Weights of a small mixture-of-experts language model, trained from scratch on English Wikipedia: 14 layers, 338M tokens.
Below are experts of layer 7 (counted from 0) of a mixture-of-experts language model. Rows are named router (the router's row for the expert), gate (a neuron's input weights, with its number), up (a neuron's input weights, with its number), down (a neuron's output weights, with its number) and show model dimensions 120-159. Each number is 128 + 32 x the weight over its row's rms, rounded and kept within 0 to 255.
Before each expert's rows: "mostly gets" lists some tokens that are sent to it at least half of the time. This comes from a sample of Wikipedia text that the model never trained on.

# expert 2
mostly gets: "==", " / (", "==See also==", "″N ", " (age ", " =="
router [ 93  84 155  78 160 122 117 117 134 141 117 122 102 187 132 107 148  95 134 133  98  88 168 136  51 132 146 171 159 215 142  85 126 150 168 117 128 171 137 123]
gate0 [162 114 128 161 122  77  77 178 158 120 126 108 104 104 142 110 158 163 117 197 213 144 129 134 105 164 106  90 176 103 132 101 160 136 150 175 157 121  81 177]
up0 [166 160 116 137 119  99 163 138 150 184 118 113 169 109  81 135 156 174 113 181 122 145 132 126 103 123 138 102 113 122  81  97 148 151  72 152 119 124 111 116]
down0 [111 154  68 198  93 147 146 135  61 126 126 129 141 139 182 151 104 187 149 111 144  97 135 154  69  95 130 136 191 150 179 147 148 126  94 172 135 107 157 176]
gate1 [138 145 114 160 137 126 170 135  71 131 164 120  94 155 219 129 167  80 157  81 139 137  67 140  99 176 111 104 162 181 169 124 167 159 141 123  77 159 121 130]
up1 [134 145 111 112  74 138  94 163 156  94 136 120 131 136 111  73 107 146 118 141 104 165 217  76 202 150 123 153 144  87 138 154 126 155 143 103 166 117  73  63]
down1 [ 97 143 183  88 102 101  95 159 121 109  97 132 175 147 178 184 132 160  80 138 116  68 120 171  83 123 101 124 152 124 124  97 152 126 182 157 180 160  70 125]
gate2 [121 137 124  59 128 176 153 130 101 114 137  88 115  89 143 161 116 131 134  96 119 106 125 141 140 120 137  92 158  86 104  98 152 183 186 187 136 176 177  40]
up2 [144 135  89 125 140 138 192 141 124 106 150 121 147  93 145 152 147 127  95 148 127 126 121 195 101  90 154 105 153 139 129  74 118 128 177 185 123 165 114 112]
down2 [134 160 126 104 141 143  76  67 103 155 158 119 125 152  89 167  85 132 121 176 101 100 155 131 123 130 162 111 143 119 153 101 148 115 125 115 115 143 100 137]
gate3 [ 81 126 146 110 143 171 138  96 132 133 137 139  98 120 199  98 141  37 104 151  69 107  99 163 113 139 142 149 168 162 127 148  81 157 137 123  68 139 175 129]
up3 [121  98 114 139  90  67 138 156 122 106 121  71 123 187  77 110 119 116 108 101 188 108 128 126 156 115 118 120 102 138 133  59 182 113  91 183 162 155  56 147]
down3 [175  72  93 162 151  93 105 169 152 110 160 116  64 167 125 117 129 125 126 152 158 141 135 111 123 108 101  90 142 148  84 104 182 160 118 127  67 131 108 107]
gate4 [145  73  88 206 168 143 118 116 133  81 155 103  66  98 118 115 148 107  85 122 159 129 106 143 122 155 132 154 143 141 164 111 148 147 134 117  85 109 101 150]
up4 [166  80 107 162 119  72 129 130 150 103 134 107  73 145 156 100 162  49 129 106 102 140 148 119 128 160 113 120 141 138 102 127 115 153 131 101 132 113  98 116]
down4 [111 124 132 169 128 128 170  94  83 177 145 116 160 134 122 146  96  85 135  59 134 144 114  96 115 160 130 122 123 134 142  85 152  85 140 113 111 107  63 161]
gate5 [ 45  99  96 164 116 156 141 143 170 105 149  58  95 150 204 110 108 138 132 195 133 108  96  79 230 173 151 166 121 100 140  76 110 154 165 118 165 114 116 171]
up5 [ 80  78 130 131 141 176 141  80 160 117 124 138 118 193 155 150 132 172 105 167 198 171 131  98 159 176 153 184 127  94 106 117 137  90 136 128 113 137 159 154]
down5 [ 96 159 158  32 149 123 100 134  89 119 133 122  83 165 134 102 136 125 102 176 137 104  96 116 125 110  83 133 142 103 127 107 143  43 133 114 157 110 100 124]
gate6 [185  77 108 108 148 120 143 103 114 122 116 145  84 146 166  43 123  65 143 107  64 103 128 144 105 225 166 129 126 169 124 130  82 145 152 125 110  97 107 129]
up6 [134 152 138  94 169 190  88  74  91 106 111 135  74 110 165 137 164 123 103  64 132  79 107 113  92 135 122 124 101 103 173 116  81 152 135 127 125 155  96 131]
down6 [123 121 115 142 110 156 138 181  99 143 156 234 165 139 162  82 171 102  88  39 143 115 131 152  81 111 112  94 140  78 103 126 120 106 100 139  73 154  90 107]
gate7 [ 62 164 176 104 131 109 124 175 140 120  80 173 144 140 122 142 134 109  77 142 103 185 153 143 134 122 138 116  83  85 132 137 157 123 152 105 125 111 114 186]
up7 [211 179  77 135 125  97 136 141 127 143 101  80 175 125 155 100 105 141 202 126 117 132 119 120  83 140 117  95  95 156  74  82  99 159 126 136 142 142 151 153]
down7 [180 132 133 144 140 130 137 137 134 105  91 183 150 104 166 175 105 143 157 144 145 134 125 110 127 140 136 177  49 144 121 125 102 144 122 132 133 140 145 128]
gate8 [ 91 131 139 149 125 100 135 111 170 130 102 106  84 119  95 137 174  94 162  77  67 192 180 116  80 130 122 209 140 156 116 154 107  93 131 152 131 135 151 133]
up8 [117 131  76 106 150 139  99 161  46 156 177  96  99  97 124 138 103 131 100 136 153 148  49 143 125 126 114  83  95  86 132 111 125 155 128 139 117 105 145 122]
down8 [124 113 167  96 213 135 119 199 118  64 133 113 138  72 117 112 116 110 108 132 116 125 118 189 127 169  88  77 154 107  79 103 142 136 158 108  57 105 135 103]
gate9 [116 177 190 111 110 154 164 103 153  81 165 126 117 127 131 167 127 103 152 136 107 169 121 107 140 119  95 120 119 165 183 147 188 135 128 165  88 140 158 120]
up9 [131 113 138 131 212 160 127  90 118 131  76 128 151 146  74 124  66 100 143 116 212 116  73  95 132 148 172 157 117 129 143 130  80 100 113 180 130  90 134 103]
down9 [150 108 120 167 173 122 183 131 137 159 181 152 104  84 117 158 130 115 117 121 129  83 127 167 119 201 179 133 149 183  72 191 135 135 129 136 152 125  82 117]
gate10 [119 167  62  89 176 125 120 116 149  70 147 105 115  96 119 168 110 136 169  84 122 148 136 153  92 121 149 126 117 148 105  50 125  80 178 126 156 132  84 132]
up10 [132  75 175 146  70 169 108 153  98 183 129 131 156 122 111 134 165  73 136  55 152 119 105 151 101 115 158 116 138  93 150 117 100 132 181 144 124  72 172 126]
down10 [122 113 127 137 146 102 131 132  99 145  96 142  74 120 157 145 120 127 112 162 112 103 138 134 111 128 119 106  97 204  80 113 112 149 174 109 114 110  93 140]
gate11 [ 38 194 100 126 209 138 133  81 148  60 117 186 124 127 132 127 122  62 145 146 131  93 109 134  89 131 156 116 126 174 153 139 113 100 120 125  58 178  56 122]
up11 [ 52 205 117 139 166  98 140 129 134  80 116 188  87  94  59 136 146 153 116 153 110 130 116 145  83 133 113 100 105 132  99 162  67  76 113 140 100 185  86 158]
down11 [193 115 180 134  90 150 134  83 111 112 133 167 118 126 162 193 170 103 105 115 132  60 136  90 140  90 213  59  96 160 149 169 124 105 125 146 126 136 151  77]
gate12 [ 89 117 167 106 155 126 132 130 126 128 174 163 124 145 113 106 150  65 211 178 174 118 137  75 123 121  77 168  82 176 179 103  93 163 124 118 119 126 119  74]
up12 [149 160 164 109 112 107  90 131  81 118 165 161 177 111 122 177 138 137  77  81  97 118 136 167 116  55 113 203 150  99 151 103 122 101 123 140 152 113  98 166]
down12 [157 149 129 127 149 184 102 156 152  97 113 101 130 106  44 129 183  84 107 113 123 129 116 123 194 223  94 113 151 144  87 165  87 155 122  93 110 161 137 108]
gate13 [100 206 125 143  57  54 164 110 173 141 167 109 180 153 115 166 123 122 126 104 116 126 158 135 121  88  98 112 149 145 142 114 171 102 120 157 147 193 189 173]
up13 [158  94 184 198 169 124 114  79 150 137  92 126  94 141 163 176 130 125 140 110 152 120  94 166  92 147 126 135 127  88 146 106 107 107 158 136 133 131  86 145]
down13 [121 137 117 112 139 145 183 106 163 120 111  85 116  74  74 142 128 146 131  95 115 136 136 155  59 144 129  99 120 120 108  99 166 108 162 108 145 179 120 115]
gate14 [165  83 103 148 150 163 159 163 114 102 188 136 131 111 134  75 187  94  84 117 134  92 125 189 151  92 132  84 139 122  86 100 134 132 153 115 110 146  81 151]
up14 [118 115 183 187 144  40 176 124 182 166 119 108  95 164 152  90 163 139 110  94  70 134 151 111 156  70 100 121 148 143  91 156 121  86 101  65 155 165 120 198]
down14 [ 92 120 125  97 120  66 154  94 130 143 117 135 217 145 120 121  95 167 111  61 118 132 126 167 119 151  87 178 128 112  73 126 124 135 130 122 137 137 150  71]
gate15 [151 122 178 104 143 109  98 118 154 141  90 144 143 137 102 126 130 144 143 180 127  71 117 106  98 122 122 119 132 101 173  97 138 163 128 102 114 109  96 110]
up15 [128 142 122 168 140  73 145 162 123 113 147 133  70  94 174 107 135 127 106 125 163 172 158  93  88 147 103 174  65 168 115  86 147  77 139 133  57 204 146 169]
down15 [123 152 118 147 150 107 107  65 131 125 130 124  76  74 104 141  74 127 116 169 150 112 149 125 159 177 164 157  85  88 139 156 127 130 141  99 157  82  84 119]
gate16 [142 150  66  86 160 114 188 177 106 114  83  64 162 142  54 125 186 108 103 160 106 135 132  95  98 161 154 172  90 154  99 140  90 107 130 102 117 181  71 120]
up16 [ 99 119 100 148 137 165 145 100  77 150 140 154 167 159 132 130  83  91  86 135  96 171  72 107 134 143  92 133 143 192 117 161 128  79 120 147 130 149  94 111]
down16 [134 161 134 162 133 101 108  98 102 111  85 156  94  60 102  76  91 180 137 165  93 188 108  88 133 147 141 175  41  88  75 193 161 195 101  80 154 137 105 162]
gate17 [123 178 163 100 161 178 168  73 145 161 141 175 132 104 128 134 107 138 152 117 172 127  81 148 133 130 132 140 137 154 121  71 129 118 178 145 144 132 111 122]
up17 [155 156 147 116 128 143 191 159 136 167 141 178 157 153 157 201 131 105 143 104 123 168 114 212  85 153 167  95 157 123 109 134 144  59 140 112  71 139  54 119]
down17 [104 116 105 150 115 164 108 176 118 159 163 123  87 118  96 150 171 116 156  63 108 107 129 124 149 129  61 103 165 109 129  67 117 151 157 101 140 136 127 168]

# expert 3
mostly gets: " Mil", " cent", "itch", " Sal", "unk", "eat"
router [100 142 162 107 137  91  66 165 109 143  92 140 105 160 130  75 103 123 117 165 133 133 144 103  70 159  99 154 144 136 131  94 119 129 156 173 123 175 163 148]
gate0 [ 65  93 175 128 124 139 202 117 102 133 115  92 128 147 142 121 133 129 137 171 100 139 115  63 130 147 138 198 119 125 102 151 109 154 117 165 183 139 158 159]
up0 [109 123 166 142  98 140 150 139  88 123 113 103 162 159 121 124  99 146 177 176 144 146 150 142  86 116 123 180  86 147 123  86 155 104 112 123 160 162  94 113]
down0 [110 126 152 165 109  96 117 134 141 143  68  90 131 147 128 170  88 170 147 123 152 174 146 147 114  67 195 150 132  82 147 178 138 121 155 149 128 146  96 167]
gate1 [167 106 151 145 142  56 157 109 129 148 186 125  80  93 116 122 126 105 143  80 143  87  96 119  71 120 126 114  82 122 130 126 118 107 118 123 142 118 118 126]
up1 [139 124 110 135 133 106 115 192 124 128  99 151 136 147 102 134 136 111 167 122 195 162 117  81 125 107 100 127 151 129 126 102  75 160 121 164 157 155 114 130]
down1 [ 74 144  69 140 130 145 141 168 165 134 125 163 139  78 149 153  88  64 162 150 150 107 152 197 116 142 127 172 123 149 136 122 163 133 143  25 135 158 163  69]
gate2 [129 120 157 102 148  89 106  96 135 126 132 146 127 144 172 102  97 122 109  77  74 110  88  95 144 111 171 159 171 129 180 167 129 134 125 122 135 162 160 117]
up2 [141  91 119 176 171 120 139 140 137 133  98 129 161 102 132 125 208  95 105 143 160 154 184  94 162 130 124  96  83 161  61 117 154 135  93 121 129 118  90  97]
down2 [ 96 177 146 136 137  78 153 196  54 130 112 148  72 121 192 108  77 119 152 170 155 152  74 113  85 111 163 134 121 137 126 148 149 149 122 147  97 136 136 131]
gate3 [142 182 116  86  93 132  78 107  93 143  87 129  64 150 142 103 185 168 112 158 134 108 120  63 131 119  96  98 124 110 170 127 126 201 132  88 143 169 131 177]
up3 [113 145 123 134 144 158 199 181  92  78  70 121  71 184 163 137 135 129  97  99 108 195  87 127 165 120 150 140 109 125 152  89 122 145 111 107 160 128 163 138]
down3 [119  75 117 142 128  88 147 165 132 152 183 151 111  74 120  70  89 115  86 153 127 152 151 103 136 145 101 210 112 163 143 151 125 117 153 125 109 142 154 146]
gate4 [109 152 145 116 124 161 154  98 122 154  55  97 104 147 174  80  90 168 123 207 120 119 116 119 187  86 192 198 132 130 146 107 154 139  95  95  91  91 133 147]
up4 [126  92 123 166 109 101 149 119  86 129 173 135 148 155 189 191 164 141 133 115 141 130 148 134 127 126 100 162  60 132 131 149 108 179 151 127 106 150 112  86]
down4 [115 155 162 169 114 136 116 108 175  93 104 103  21 126 161 136 105 156 129  86 124 168  96 147  95 106 149 216 180 149  52 118  96 106 103 122 147  96 183 188]
gate5 [ 86  97 116 122 126 148 133  87 126 111 129 125 120 115 168  97 159  76 153  87 130 117 114 150  97 125 145 140  80  68 204 109 106 108 180 129 143 141  87 180]
up5 [ 72 150 156 160 124  86 107 104 165 122  91  92 119 135  80 128 127 119  70 156 118  91  78  76 133 126 142 168 145 176 140  69  86 164 149 215  90  92 143  61]
down5 [131 110 105 141  80 152 101 133 143 113 164 132 130 106  80 112 154 102 123 112 162 120 107  47 140  70  87 141  95 144 186  84 203 131 115  80  56 131 174 128]
gate6 [149 132 138 127 181 145 176 102 156  97  94 125 112  93  97  86 179 176  97 139 147 126 135 171 109 119 165 138 114 124 169 138 121 116 154 110  89 128  84 160]
up6 [ 73 198 140  71 191 136 100 107 135 124  94 131  94 102 174 119  56 111 109  99 107  71 133  93 147 158 200 112  75 128 142 166 113 115 113 135 128  81 100 141]
down6 [184 132 138  96 168 146 122 140 148 188 138 119 166 136 134  53  68 156 159 109 198 176 154  98 104 132 104 162 130 100 132 174 145 140 206 138 120 103 169 125]
gate7 [140 141 159 138 198  87 184  99 144  90 168  88 136 133 110 123  89  97 100 114 152 117 125 137 137 125 124 159 105 124 148 143 164  55  84 134 120 134 151 148]
up7 [101 103 114 155 145 150  80 116 138 106 114 181  98 130 133 163  97 144 140  94 121 142 122 167 129 140 169 156 168 119 131 159  77 137 147 151 102 120 157  90]
down7 [127 112 175 126 145 103 127 246 151 109  48 122 142 147 141 119  84  92 106 142 162 106 154 129  77  61 119 140 114 109 137 117 175 107 186  82 151 130 139 107]
gate8 [120  64 144  82 124 112 109 122 119 112  66 106 124 131  84  82  45 101 151  90 136  86 155 124 152 124 201 156 178 137 131 151 105 165 157 189 194 120 147 139]
up8 [ 66 105  77 123 145 142 151  89 110 146 110 165 132 101 148 154  77 119 105  82 136  89 163 150 139 115 170  71 123 133 122 136  73 151 135 190 103 145  72 159]
down8 [120 157  73 125 107 185 132 165 162 158 162 125  59 124 170 153 144 107 200 154  73 109 130 209 185  91 125 136 138 101 113 152 185 162 155  88 189 114 161 166]
gate9 [185 104 161 106 203  80 110 193 130 127  11  64  85 150  80  82 164 119 124 124 174  91  95  72 142 173 145 131  71 153 189  88 100 151 130 166  80 139  40 169]
up9 [149 186 110 134 156 124 137 189  99 105 115  87 117 114  79 117 159 154  95 149 185 110  99 143 194 116 117  88 135 169 112 144 105 131 152  96 112  90  60 117]
down9 [186 142 102  99 136 117 138  97 127 154  96  74 155 162 157 188 172 146 127  49  82 118 107 153 106 100  76 148 128 131  93 146  97  75 117  58 146 142 150  88]
gate10 [104 139 161 138 106 125 109 126 174 168 134  87  98 139 135 126  57  84 117 144 165 133 130 139 139  85 140  99 207 133 132 136  94 128  97 180 127  71 183 121]
up10 [129 165 102 103 132 134 164  73 121 102 106 126 133 130 160 154 162 132  72 129 102  77  82 154 112 144 122 196 163 138 128 144 161  97 162 119  93 138 143 144]
down10 [ 97 122 150  97 126  79  75 133 141 138 111 158 146 146  69 116  89 145 121 129 144 124   3 108 149 106  94 111 140  93  78 107 151 126 165  86 173 172 122  98]
gate11 [148 128  79 132 165 128 134 136  86 153  88  80 176 126 113 107 132  56 107 157 165 125 127 111 107 129 105 167  91 135 145 162 131 167 138 171  89 126 199 179]
up11 [100 100 167 168 110 172 146 149  97 135 117 126  99 178  88 180 134 104 153 129  88 112 123 167 126 115 130 186  81  49 137 130 166 152  51 146  93 158 112 135]
down11 [104 123 117 152 107  72 162 132  91 154  62 125  69 122 120 154 103 143 192 112 169 195 147  94  78 131 137 107 142 129 124  45 146  82 164 131 120  61 107 125]
gate12 [106 126 109 100  67  26 133  74 181 118 144 159 145 134 147 153 132 156 123 177 107  66 141 106 136 186  83 146 121 124 139 139 162 168 120 152 118 155 169 104]
up12 [129 156 103 111  99 195  93 130  80  99 112 120 117 147  98 114 127 101 132  85 141  58 161  87 135 137 125 119 122 183 152 105 144  92 152 114 123 148 125  90]
down12 [253 123 100 109  98 120 156 165 157 173 116 137 130 184  94 110 171  83 136 173 173 111  98 124  80 176 127 151 132 158 135 124 122 134 145 165  99 136 131 123]
gate13 [ 55 127 117  87 116 155 149  85 109 158 118  47 124 109  87  72 205 133 156  94 106 136 126 117 101  91 121  74 163 134  93  71 156  88 105 104  96 165 162 100]
up13 [131 163 106 224 147 167  85 138 157 123 214 151 134  91 142 207 105 101  58 127 156 127 146  96 126 110  95 139 207 169 134  80 145  84 133 102 137 125 104 156]
down13 [ 93 166  74 133 141  89 129 201  82 117 118 123 141 118 160 106 157 174 225 129 161 156 148  70  83 167  83 143  95  86 147 183 162 132 118  94 137  96 118  96]
gate14 [126  76 142 141 151 128 121 148 135 139 135 124 130 145 146 116 196  94 131 161 122 167 175 155  88 131 148 114 108 141 139 100 149 133 163 170 100 115 136 158]
up14 [163 103  94 103 125  51 245 111 144 147  97 126 128 121 149 116  88  87  97 100 126 110 100  91  86 116 143  64 112  97  92 162 125 156 110 134  91 150 135 168]
down14 [124 112 146 162 118 108 129 100 109  94 107  67  94 189  72 177 130 118 173  98 160 140 179 168 100 107 117 100 171  95 136  99 119 126 167 174 158 140  79 150]
gate15 [105  97 132 108  73 160 134 149 113 100 148 130 161 189 156 131 130 132 129 127  95 148 161 137 183 140 127  90 183  93  93 107 155 132 178 122 100 134 108  97]
up15 [131 147 157 157 119  87  87 175 115  27 159 137 133 130 127 135 102 144 136 123 101 146 112 151 115 113  98  91 136 109 100  46  87 129 136 174 159 176 105 142]
down15 [146  96 145 123 116 117 116 162 205 204 182  93 149 139 168 129 122 123  85 136 158  76 160 113 181 118 139 177 147 175  83 120 133 122  98 104 134 116 136  92]
gate16 [ 99  75 145 135 149 128  54 134 133  96 151 131 155 142 128 161 146 132  60 124 144 161  94 195 119 157 118 133 141 131 143 111 152 134 152 185 119 160 107 159]
up16 [124 131 222 173 125 140 146  79 100 151 119  88 105 113  14 150 129  60 179 106 198 126 101 115 117 131  88  79  95 102 115 164 150 216 131 149 165 120 114 117]
down16 [137  89 132  48 110  90 143  58  90  22 149 158  39 127  69 153 139 178 165  52 143 108 136 161 123  70  99 206 146  68 172 139 136 151 134 145  97 131 125 102]
gate17 [110 100 168 171 138 112 168 155 142 170 151  63 123 160 150 141 109 103 113 106 188 143 131 127 130 105 108 215 111 166 147  60 165 103 108 145 133 106 135  67]
up17 [159  74 120 172 118  70 128 138 231 137  88 109  87 116 182 151  88 132 132 136 104 115 118 185 151  95 116 124 121 121 128 113 175 134  76 110 146 114 140  34]
down17 [147 113 177 111 113 165  91 166 157 112 134 182 145 133 117 144 185  77 154  63 110  89 134 174 182  96 145 178 131 176 124  90 185  99 109 108 138 134 106  97]

# expert 13
mostly gets: "000", "017", "30", "28", "019", "014"
router [143 146 158  67 141 122  85 128 155  92  89  63 105 134 131 126 138  86 149 147 142 125 161 127 131 134 111 127 117 119 149  99 113 166 154 180 131 153 152  97]
gate0 [133 126 139 100 123 121 119 129 145 189 160 163 121 135 123 198 159 170 132 106  89  68 167  44 107 105 140 138 116 159 123 144 150 112 125 156  90 115 131  90]
up0 [119 171 109 140 141 102 148 135  75 151 160 162 107 167 169 172 104 173 135  93 170 124  92  72 135 122 110 141 155 120 166 220 174 109 177 144 132 138 140  97]
down0 [115  97 150 109 136 123  78 135  78 134 124 195  94 183  91 155 115 103 128 122 136 103 109  87  83 149 109 146  97 158 142 119  81 120 165 140 132  91 197 149]
gate1 [147  85 160 154 108 121 204 158 133 191 118 137 126  90 122 124 154 105 154 128  57 127 138 103  86 101  79 154 124 163 111  97 147 167 113 115 103  87 162  51]
up1 [139  60  47 133 173 133 114 115 109 114 131  81 124 142  99 113 133 115  77 154 101 143 111 124  83  90 111 104 201 117 138 107  59 107  75 103 184 154 145  83]
down1 [150 122 153  83 140 110 121 117 120 140  86 144 123 177 196 204 104 136  60  81 166 142 173 129 103 136 102 125  96 115 123 142 111 104 177 181  65 146  96 111]
gate2 [102  70 101 150 123 139  85 116 115 105  88  69 126 198 108 204 126 115 121 103 144 113 117  73 152 134 168 130 121 128 167 129 128 108 125 167 133  95 184 112]
up2 [231 153 132  56 122 156 173 112 109 112 139 199 173  99 131  94  98 111 188  86  91 129 203 195 123 138 149 187 141 145 159  58 154 220 108 127 114 111 136  89]
down2 [101  78 120 158 176  89 101 108 124 139  85 156 133 100 102 150  85 108 150 150  90 132 184 101 115 118 142  54 133 194 147 114  97 117 106  57 161 114 215 146]
gate3 [ 95 167 163 129 204 126 178  82 119 132 126 127 113 118 143 117  90 121 119 136 110 145 108  66  94 115 186 155  88 133 175 122 108 125 166 178  78 160 159  54]
up3 [134 112 147 139 144  96 140 166 128  90 133 134 118 133 114 123 188  69 128 154  60 130 114 180 155 113 109 189 111 139 133 128  94 130  88 121  70 116 144 136]
down3 [158 170 172 104 122 100 117 148 153 138 110  60  41 179 124 154  78  99 145 141 100 123 188 217  75 189 149 163 126 137 105 140 142 113 143  91 155 106 154 150]
gate4 [124  93  74  94 131 211  69 141 135 133 144  86 143 114 106 159 119 117 146 160 134 141  46 168 120 121 111 132 107  78 177 170 116 125 142 124 103 132 116 118]
up4 [121 140 161 106 132 160 105 199 157 127 141 101 139 147 138 132 124 157 149 130 146 148  84 109 181 159 107 145 141  97 113 140  94 123 207 155 128 114 101 135]
down4 [ 93 163 108 194  37 117 125 124 124  89 150 149 168 178 157 132  82 142 115  94 174 131 150 168 122 139 116 108 144 110 116 167 160 151  96 178 106 118 138 163]
gate5 [119 204 214 124 114 119 134 166 197 161 108 130 115  88 187 143  47 100 149 131 180 180 141 143 149 122 175 145 115  95 124  78 117 153  97 172 152  72 153 117]
up5 [143 120 162  76 107 114 118 121 221 199 148 100 118 116 176 205  36  84 118  88 200 101 158 151 155 141 111 128 121 110 144  94 163 183 125 116 149  57 113  92]
down5 [209 166 112 103 100 105  94 150 122  48 136 136 154  73 121 182 155  70 152  88  58 162 166 133 163 157 177 111 103  95 133 116 101 157 156 177 165 142  88 165]
gate6 [139 152 107 122 126 126 190 142 112 119 155 178 138 101 112  60 138 129 132 160 190 139 155 100  82 125 196 141 119 165 100 148  93 117 177 147 169 169 123 137]
up6 [143 101 140 111 124 102 146  80 144 138 110  80 113 132 160 141 132 111 115 132 127 176 126 113 141 145 159 104 130 114 105  63 175 122 132 116 105 164 129 133]
down6 [ 85 145  70 160 184 136 153 146  81 108 152 134 135 161 146  70 137 121 137 142 175  75  77 123  73 164 183  79 137  77 138 106 138 115 182 139 195 148 131 153]
gate7 [140   8 102 148 106 166  94 141  97 133 148  79 117 159 147 166 136 117 134 115 117 103  86 127 140 148 107 120 137  91 220 146 140 122 139 129 148 162 102  86]
up7 [ 93 148 158 110 118 121 142 126 134 117 102 175 154 117 127 132 134 139 202 117 189 176 182 136 149 112 122 131  83 116  72 117  93 202 153 157 102 104 149 175]
down7 [123 147 101 164 104 131 100 157 178  94 109 108 132 128  99 133 150 155 104 142 105 162 151  77 166 109 199 105 171 152 193 104 154  78 131 158 227 115 121 156]
gate8 [117 160 180 109 123 176 141  93 109 153  98 174  92 144 146 153 109 157 121 113 183 129 161  33 150 140 173 127 150 121 103 132 104 147 203 186 125 127 163 135]
up8 [155 125 127 133 183  74 139 170 246  85 128 139 150 101  72  82 129 131 102 146 182 172 120 162 132 191 114 125  83 119 138 135  86 171  55  99 138 183 154 136]
down8 [120 149 136 115 184 149  82 161 108 148 137 156  87 113 107 129 131 127 152  95 138 126  89 113  50  89 121 127 126  99 154 113 129 128 122  95 177 124 204 164]
gate9 [152 139  90 120 108 151 124 101 138 146  25 131 116 173 112  83 111 130 125  67  93 111 115  80 133 103 114 154 106 124 107 131  74 102 130 138  84 150 185 141]
up9 [132 121 130 136 111 166 148  87 100 114  61  38 107 162 105 115 152 111 139  60  72  81 118 142 138 132  31 133 114 128 107  76  80 122 103 121 135 136 141 128]
down9 [164 122 109 156 142 103 103 160  89 116 176  79 229 149 137 107 117 140 139 125 119  85  98 140 153 129 125 131 109 116 123 156 193 170 104 156 206  97  82 160]
gate10 [122 121 160  33 172 119 140 114 129  54  64 145 103 182 131 163 101 128 170 119 140 163 162 111 160 166 117 121 115 132 123  96  98  74 136  63 131 112 139 106]
up10 [146 177 112 179 130  97 192 157 100 193 112  54 110  61 104 135 100 129  98 100 128 115 110 141 120  93 143 142  65  99 131 139 103 155 122 161 117 170 127 113]
down10 [147 110 156 189 135  95 111  40  72 120 127 150  62 183 107 183 131 131  76 127 186 163 161 110  73 114  95  85 192 146 100 124 119 157 145  80  70 101 145  92]
gate11 [ 87 159 198 102  78 163 167 162 124 156 140 186 116  86 172 122 120  92 172 136 145 126 100 102 138  98 142 138 109 112 154 118 116 145 128 175 147 100 125 142]
up11 [120  97 148 110 135 125 145 149  70 172 151 129 143 135  40 124 154 172 109 119  73 114 171 109 129  85 104 121 107 119 135 181 166 113 203 103 121 172 147  99]
down11 [136 158 190 131 111  64 104 133 179 122 171 156 127 135  65 126 170 161  87 144 122 211 115 120 122 124  81 128 137  81 135 115  91 142 120  45 156 164 113  62]
gate12 [104  88  85 119 160  98  90 157  64 163  69  69 113 205 122 125 146 103 115  84 111 112 130  69 147 137 168 156 122 158 185 103 150  79 158 132 104 110 142 160]
up12 [ 99 100 152 127 123 134  74 127  65 151 132 113 156 169 149 193 178 126 117 138 170  99 149 119  98  88 105 103 155  99 220  99 108 101 148 110 149  91 164 112]
down12 [122 166  94 121  90 110 118 104 153 166 128 118 118 145 145 114 215 135 126 127 142 120 105 135 138 147 104  92 142  88 108 145 118 155 112 192 160 169  79 120]
gate13 [171 141  96 184 124 157 149 118 108 131 169 139 114  99 129 177 119 125 111  93 155 162 104 101 106 145 116 113 199 141 127 119 141 126  93 172  96 139 176 123]
up13 [139 113 127 127  95 167  97 171 118 123 127 107 161 133 124  73  93 192 159 121 147  83 152 122 160 119 164  72 189  62 155 135 106 150 155  75 129 123 139  64]
down13 [111 101 120 153 105 100  95 160  97  85 139 134 140  51 128 150 107 157  82 139  86 130 134 124 179 129 138 139 132 123 138 158 127 193 164 134 163  75 122 187]
gate14 [121 136 118  47 122  98  99 108 128 120 129 132 132 163 137 113  41  74 101 113 164 112 137 119 155  47 149 118  81 125 155 161 148 116 167 103 128 230 115 104]
up14 [139 111  94 136 137 163 156 115 138 166 118 171 136  97 156 185 151 101 123  85 108 146 162 127 169 143 104  61 179 106 128 149 146  98 136 101 122 217 118 134]
down14 [123 123 163 137  94 103  89 115 130 110 131 145 247  88 140 115 156 171  99 105 145 111 153 158  89  96 207 135 154  87 125 162 151 138 123 135 148 108 168  97]
gate15 [ 79 171 118 250 147  63 143  86 121 103 100 189 119 159 109  92 173 101 116 130 117 161 179  81 124 134 154 120 151 155 167 105 140 127 149 104 122  83 105 146]
up15 [147  62 162 160  97 134 185 139 177 158 159 150 140 197 120 146 145 161 134 118 105 165  89 103 165 163 116 157 107 196 148 138 171 124 115 108 115  86  87 134]
down15 [ 88 138 121 134 134  29  93 130 121 157 175 125 141 102 126 155 108 117 194 140 127 165 178 172  74 143  82 147 154 166 177 133 111  79 114 136 120 149 154 121]
gate16 [ 94 153  90 127 130 124 173 121 105 120  89 123 134 183 130 128 147 155 138 131 161 141 150  38 209 107 105 128  77  70 123 143 114 142 158 122 118 169 115 159]
up16 [132  91 122 137 113  87 115 134 120 118  88 174 176  67  97 124 115 161 114 151  93 140 121 155  90 156 136 131 113 164 114 119 104  68  71 173  70  81 104 153]
down16 [114  97  91 124 140 110 147 109 128 133 124 123 174 126 139  97 137  97  81 170 135 127 174  93 166 145 206 120 134 106  96 100 131 149 137 138 131 160  77 162]
gate17 [121 149 162 147 153  94  81  95 170 118 116 142 130 128 121  76 119 116  86 147 137 112 127  88 168 136  92 142  68 124  92 127 102 121 130 121 160 163 120 156]
up17 [ 85 160  90  95 136 106 102 131  73 128 170 106 114 151 106  89 131 135 128  88 125 158 126 126 127 159 100 138  88 131 114  85  92 107 177  96 122 141  99 180]
down17 [159 108 103 110 141  63 141  81 169 116 135 172 122 187 109 164 123  81 142 128 149 127 143  94 140 127 143 115 160 153 192 123 112 100  54 147 159 139 134 191]